From a checkpoint of a small mixture-of-experts model trained on Wikipedia.
Training: a variant of Muon for the experts, 314M tokens, 9571 steps.
Below are experts of layer 2 (counted from 0) of a mixture-of-experts language model. Rows are named router (the router's row for the expert), up (a neuron's input weights, with its number) and show model dimensions 64-127. Each number is 128 + 32 x the weight over its row's rms, rounded and kept within 0 to 255. Numbers have three digits each.
Before each expert's rows: a language model's description of what the expert responds to; "comes after" lists some tokens at least twice as common just before its tokens as in all text. This comes from a sample of Wikipedia text that the model never trained on. Tokens count by the router's weight.

# expert 17
Description: List-initial capitals, dashes. Capitalized first-name pieces and hyphens or en dashes at the start of list or table items, such as William, Bill, Good, Bow.
comes after: "\n", " |", "-", ":", "|", ";"
router:167093136087085165166108142154165083093084133161157151086110114145102179084169151159161114125088085111160108076138095168162151142169135090122162144084133093122171163168080088135090146089097150
up0:137167132130103079124121105099133141144191116142092169165198130104058180119096148084100105099121148153137088148074123141099130121080145131095077115138143168089086113186140178175136137198131177
up1:105133092184138078103148098108144146153163116112126085135130092098138089122137140077137157054107050159162139129154177126077117142148112164113086172190138152147130174144127203185173170168131104
up2:106118144107141115182106081169109105143208147135119159167109132143074128099087108102092126121130148183100102177157102158071124056087117180143062107120121130160109108139161153113160170113151167
up3:121150169153152121095161111140103168151147086040081132114093140163096120143078102107066169113131169133164111151116126121147149141150167179133063140122137124155108137113049073115188105166160143
up4:100109101153115000139112099118097143160161135170139121155112166119162113107146139109122130142115108150122126113118115130099070144084157175163099131152136151145099109127127110145091185101131121
up5:087129101204179058077154121102116136158162095093090106135066144121092126142090058111110134121106163075101099158112122142069114162097151189155083136131095109024180089150160159119169135160147074
up6:099186097144107128100091141146068128123161092169164137130106131092124155095074167122155080119192169116133144117093149081110199135126103118142089167181119112159076128064147120111170153146181125
up7:111115094141127159162126055106137122162114110091106155121120101148172106158104128095133125109157132077116146102068130106126152080123165103152047181110072133155174113118147135165202180159139163
up8:126109109157111062108132090148145108115198147155131062108175091158129101141144133129173139133156112154125113159150183084087147093073147148108064086183099157183158144084101107140140136194112084
up9:145110157143182081108116089097156159201131172106180144166164193074114114091100099080127118135146141129133097159120091108106162100124119115111083125144171158149148181121107074132119110110155172
up10:072141143135161100193122173146123091135128091101061112143130069117152161132088125120079118136143157133126092142104128106071175186105170120086061096162120147160135170116162119092166107157156149
up11:160185142139097145111137132142129176177112068111155185116128107085181098108096105129083186102138163110145157114067144110098102118090053168166030169137108113164146129145121126122165137104101150
up12:121155211147138050176132150139186121136141132095096133143146113093080112154126108070138091133144146103134124143093117075112129159145184123125073113184094146151107092115152113135187190187155172
up13:123138115150096049172144099114149181157176178139100141191097111117137165099111128090117139088164120127095107078077149142093130120106158113119060134145104092152145149080156123140138137093057156
up14:103148155158130120135108115160119156159120108109101100106103131170078147164121111144100123136116122081099170135083132151088133116025124194131053107131195097142070103142121134136132142164137149
up15:130126157167180055107117150087170094161141141134085108201052181158122175162156121085124157105148169068135175112077095053089167165085159143108055106170129119159133125134133144131197145123133124
up16:142140108139130114101151111080129098169134079128156080140132128100155126146132106134075115101173132143089118108116149151076149128026157111064111123141093119120127145136140176142127180092120124
up17:094162174181162106101132180133133151127188146111142128125109118129081158118158142087090101153162122173081157124133122152092165162129113183138109125157145097180121180099161100146102104151187103
up18:135153121163120073149091150107120110104176130172122125130158106080137126127130173089046100144148142147120145178100139133067101101102135107137021123161063152162110121096102122173086104169137144
up19:094164158177134044154122112127117120152125118129137083131141136087132150150137135140089098151118093138057140124085128171130179144135159170142087120141148170166137094113128121119216101091159206
up20:136124116165151048113145124077188133145147129104074115135112085122184176181112057084113115086118081149114130159135175116115148138099150187104096123126168179106113182139149116151104160116079108
up21:048176120157146126160114146118110128145148106093093088162111109138159110157144120120135166130134183082095150118142126125120117110091159165170087155172143158086134172122089135070133139152174124
up22:095121124119144045087122162175150109106154104122188161052129143125116152156175099154089124150155144116124150162102128084139121103150135183103075100114168101123081105160129158146180131133120157
up23:127091152170164093159125183171125057162126105123095148105138116021077132143139096113065129134136122121122127138126150148114172133064162175150007149101120111092108133134115157146183136136166112
up24:136082098136143104057129108121167109150077125143089082115117104144173139161130064116157102114186177202148084144134065151100133132154140142124077152139199126098086129094108152110120147179162163
up25:106174084113144066108118191126132149097150098129116119138150118169121075131121160128160120153121112077162162173199127116105109153092141109182091094175087174130064095126148171129144133142111106
up26:110167122152164071111124113118135109180122126132069122155134078182061070108107128095106075131128129147142084138123148104148110106132083184159084103164159164073064158084142147149141089122126103
up27:105133132177155076248109079162085124169104150151143105105142109129107097091196095131119122119174098144103089145118090130112105127100136125078091073158063181111136120110150112097143138132138077
up28:138183112128169101175156129119143103184129114129147152107139132160143128166151119098116107154141069150147198126090173132123137124092160131136074130158106093154128146070156181171117131111159148
up29:128156132116161059150129140072169139117146136112090132185160132111129073178122130108144116118190131124130131128092126111099066159113144136046091153158098117160169166127117217088140148119116078
up30:084162142169123123082123164163111169141132123105136120128072108084146127175137150143123132113143102118160100131204167121068170085037112185098058128193098085140074157135125116122118134118178159
up31:126134151182123105130105103134134109125164161120117121110109118106141063134104121115091148107146144107095147107044148144114168092143172107099104122136106136114138134124147132108086098149150124
up32:121146124158138068089143104120141205111146092139097083116155143097140083128099106115078142088156161128117137199095181120089107073137182178143100151168125135111113141166127158142169159127125142
up33:097094134118170055139120124101185104128173118106126128093142095089077148129176045116101153119161139112159150155091124109097130157124145152166077041081141102125134087119118160128166107175115095
up34:120153123176149084112131088129099127160139136102070145078078130165092136143124169110181129138153161137070128132146137108087205144150149185124032122145158115109161169130094096163058106069193118
up35:073112144122152039129142097185160166139150137141039128176155161119120088096110086123161133115129055127138154159117136111091106093105153197144084099149143115115152096073074109137140176157135096
up36:088152147152128149144176152133089172094171127152126103145165150118120122191121105111120094139141149072127079125109135112134107113070161177122089133188160144140066075101119102154148162158143157
up37:136101076164158087104159113129126118135143076122100127132112113123111064109128144075169157101174130083112172109143156137155116123153147095143026114124098125150156149064120162136123180182154177
up38:105136119126144115121123132112129067141117144099089140188122186164138077130161120136149149118082144122161122117109118125066089064074125127128094116143108146078159187119141141119094178192123132
up39:111090138150119092125144071094165191127128122116199129111143128167103110162092156114143134118111089124140134195151153110124091116097073140146048138110168144145143180131174121166128127141127131
up40:104082150138139064143105132178154174135154148175096139147163135134058140147117090070131159107111084142157140142115136154134105182106125140152085168242163086106145114144129150138080129160144108
up41:158189158119206114111157101201096091183115146173112134191105133147130164160074129107098157124182097096120094117136108115109135115073078152095067110193168143120132070136126128077156121126115140
up42:103128190144145108118094173144128181180139165104117102137106153131119087152102163073136085107148083152089141099077116185114149115142151148087000104115115116145153174137107115132205126091126144
up43:142077130102079145140099142101149185179084136127149093120147109134119120156120111102107107106175143077145111181126141132098130130116172136088060139084148130084146101183103151103119121039132120
up44:123123136115185113154093214113121195083139093104105120170122162136137125161088099174098176112143169101094129091128086151117152113082139101120099118116107149119109127135153140089150098154144196
up45:112148142114124088147119134134164138164117094104183093145091133096144123127145108172119126127158121128098168203162190131072152137142151160119069124170110096185115139175131128149153185093158152
up46:098134130158093121131132153142099150172167151135131110195099109138097103157076153112116128134141150146162101173154216124092140149090102171119093104095137173090144159099083146209192137045121133
up47:194140089161121088162107138091164116163098154139141096155143168138145080144123131125094141144149118171148106132117127074119124121100153164141053150108125167125091164178078117138191145087075163

# expert 79
Description: Capitalized name starts. First pieces of proper names and capitalized words after a space, such as K, Ch, Cal, Lim(ited), Mat(hematics).
comes after: " |", "-", ":", ".", " the", " of"
router:148112178084066176126128093145097114125096102154136123055126153113151152099146136166166147158096108083118172117171103170173146132144147127147195131114117129166178151138100101159085106104085138
up0:141116095120102160171150183149095098157131149092158082101071081175143120072132140183080139120135076158111119166086158168151124144113122151117127144199130114174133143086149126128149155071079101
up1:120139119142102192144073091098143182176151111132119123069120089130178154076141169132089121128056112195151159136088117110095140092141101159115097135079139121176133143131089156172113156163148100
up2:161207130120129137161160138156129108072070129148185167120070095204116157075141193133103174138136154109090174134122107074138086132090129156110084098072144148143121097083092083113135144138112151
up3:100072171138135146131081151122126097154090104141215133127127146091100168178120155119147089112199123174127078136159168095053184125132159068100052110210088123163148115139126085122183125037103129
up4:134162106099133130147192121161116124115174147120104117107034149128106069050096111094085169181145166144096166135181170117145167136154150090111107104128110103115045180129114096126114174157158070
up5:152103117147113106099156178168130071151170132172098132084124091121156116147113125122073138114145109232118107099134126151095096134056099165110079131116127111137156117101127150156107081131156113
up6:157134071134113214088151114117107071037118137134143139183122079161153139065099129122089154111169087189141134177094149081114135086169131138113113141164135127118173186131144070068102153155146094
up7:080116154168133089189131098112131099161137116099123140171161102109132109099114086151168147154127130066123177151157120086138091164090119178125086147159119189121132093130114127180150143135145158
up8:088175142121155089122170144152075119122198135097084131146161221092119102126089188133116101160126104158121134125119133139096126157159156171096113139152076081147125126124150114109173111162179106
up9:147096167137179112130129059125102107189109143130139118079109124143121093206109088155085126148129165089101127142180149097085160139123138157164139108102060119124116135103098081084162146139178172
up10:103087125101123107134127160100107159104133122137142148128109150112091122082080099111143124160168153121145113121094141085130143093103108184090132123162183176188116158176121099088144141139048088
up11:116177137122049095154150171156103168136179097103146129168055129113130062097113176120114112115116102179086081153161154135108097108127143152133072121130127124129141141154089137166178170128090162
up12:110105127156133078081161084095082125129206137095133131103160162100114125140087152096161114121108158166132119121137157125114113083196143106079149122070103130100112104120097168124117152120190162
up13:158118140162128104163140099129143131107197162168098128121101098106165074166153159122056063105146198074115137165089110159148130153141140092098178160138152076111165117161085131166164069148139182
up14:143169087103083112060179143119123138113105145147121130092169108132099113173085130131150150149115091114111135153112126159122091093109066151092065137219101177089132160000146116124109156104137109
up15:121152154161177090094200164075095137142161121133108158099107213089193072113109131093077111128124181111099166131084155087119087135134059176112135197144097099073127140162081136116075118160144099
up16:193090112132128133128107102121124134195155107121173150140091158131198143108080180134108179096093103127126144088150097099103137079141105105093122115098067148123162160134107133163140096162083100
up17:122147111104066148128135118151171158147103087107150152118163128161196120154116104145163117181119109122161124114098125166108214121136118097090078162114078156215104153079138141128138071125137170
up18:151128147134153187165101162089147157149107093121162132093115120165139144106167084132125149153173139086101162172091082121171141104140165149119079120097144142161120110175127006101135174169089099
up19:195155172173140126165119126151134165136087052090150151152095096141159085120151091077153134146168149143113140090126172131153109133089111127105030116180104174073062143106183172113141139121111203
up20:162174129175105120162105138135147077152118114154129130193151139154104215146108074117126125079139111122121113130131146158132070088086167098106137084133088136159134144086136195113166105053123139
up21:096086158153141142146113166114092122134187086128132171096116116133107133145104184089143098094136161162153094176158174137080115123155113082120055141138053137161136211109120125097152147081156158
up22:105108091150124107123131138134114157105162122166154081158128086146133178147069093149097068125137044152126145074147119141084142147176111096057082133147147145099150125102128153200106132165163103
up23:113114126123173050107188048128182137098158104116175135081163133074090134107065099076127138167118097104123122095099095134133121141122161177147101135119082186159121115112179105101151130159086179
up24:082149108112173101135137179108117126173141061150112116109180139079124079185143123139115120074117138110164086147120076130069149131099132123138124117160058104157192104131154140128098137144127104
up25:078106109105093171090159167127164117125100146106114120075133159116086053127152112127114124122177202191151105157144119168101125138111175148128123112111094123130132147066147139109191100151088081
up26:078123148144183116142081129119126172119105131148167171101163106131154129110131120108102122145155160110127147091100104058159143181114177091154122187066162107143152198108137142161194125122123079
up27:079132141147158077121110065121164097119087173114126124088151158101107142173175112101122138140162114096159133137138146119127128061128141108107108133104125162062131086107150200197147122113180118
up28:115146183167124166114107130056132082081165116127092140110116178106066107209114119118123118067134166084146119113121137112104139156146188110172107194177120109143113065115104163104139105086179142
up29:066140199156137090125144173136130121167114136143137162170106157109092069169128066155185115108132150137147100104142138156067095130128170174148150092134112122053139114156087118154133133108131174
up30:137159123145140065142160101103138124131146142139109148159105089121147197114095161105105156087125119099129151124118056120087135095108041137119131142108204153156172132054123136079087125091142099
up31:139161137159129069139125127165094134113152168095086143143094145117113170129156114082123141058129117143198127100086063127144162100118053163088142132115151126160167176129071173181124116115069104
up32:085157105086116083169145132155096165183131127144070124179176090140120128077095176138157105116123076125090146190094177124129128100107106154115113131142092116192129054130121148125163114043087156
up33:111086166111159168208123120144110121119150119155161126111183141123151122088151181148092168105151095175098117089130143141120120111076146137089070095167093127113082151103144077114083179109100151
up34:132101141165124114145137197127118167164141135052123151137111130151134120126072166098097185125149157143112146151082181166145107143148120181099073107126144079156128135136076153161171080125083189
up35:119123109100051139125145111083148168129173172136145076074118114152203120044115133127064077140141070119138173115059120120137169134157086158113106080151089116160121129107144120129118126120138151
up36:129144049121156113150102156107085183103150163097065154135096147155116143069157097139140110114061145155108117156087041105129143093125117135124103144104116130122156162223135092091068130166182124
up37:127147152115126138119087171187133120124139187105152168173111123099139111131115140122136208118138186187165141146155134141056089129104110126140063138053123122152133159094107237109103161120143128
up38:143138157112124120129198186076202100173187158122131098089110160107126112139053098066139086133192118111139119149142152124150124177105108117109147111150128113120110104154182129154181126129161185
up39:144140164149174158120109116126138082078108100103100118134115133135139136070167031179120116171183142098159053101171105146063125100104080130168075135146079126100177118174117111127139120142086147
up40:117141170113069106097119121118112093091210193108082094135133128142106109118160158095128154098138122203134176144184116138151134131081124161133079113071087177155120145093153185097091140138095151
up41:124127113159105097077122139154114108147166107105090119066140082114179063122094137131139116170157156128157130137119142090118122124232103107195129162065158085085134126119144119153117171120126132
up42:074175120111129106089209147144115126133123091081195084094168148118088115125103124091126165137096150129080131177064154055125140081158122148124175143168122099148137166125133119125164150121179135
up43:080154081143108099101166156155103184110122120120131111148119098114123108071087160138095174123118107177115107165147066154100147094087066175093015124134125122193131141082150150138126125133091124
up44:094099086180170139130151132092112111123077115097142114160142146087139088157125132144123208103098125151117173115100106167058159113069131112148155148195118129143131159044124102116146108148066065
up45:142109206112125117109118153144146169125144144074067111146113098117133124181101115124093113175123151163137172142093113158088178102097058115126057144196111130116142143128158169154108166122087167
up46:151126132128141162159097158132148167138158113051138151107097066168129141158140125090106121112083107110076135128131127091152111158087132078106111106124106167206167144140115146133100130165090127
up47:099076141096171181087132106181180165153142145151094103154112074183129091115136141127103094110099118162134121158111099080080187099136177145151109167113104145147156157138132151061155142160148115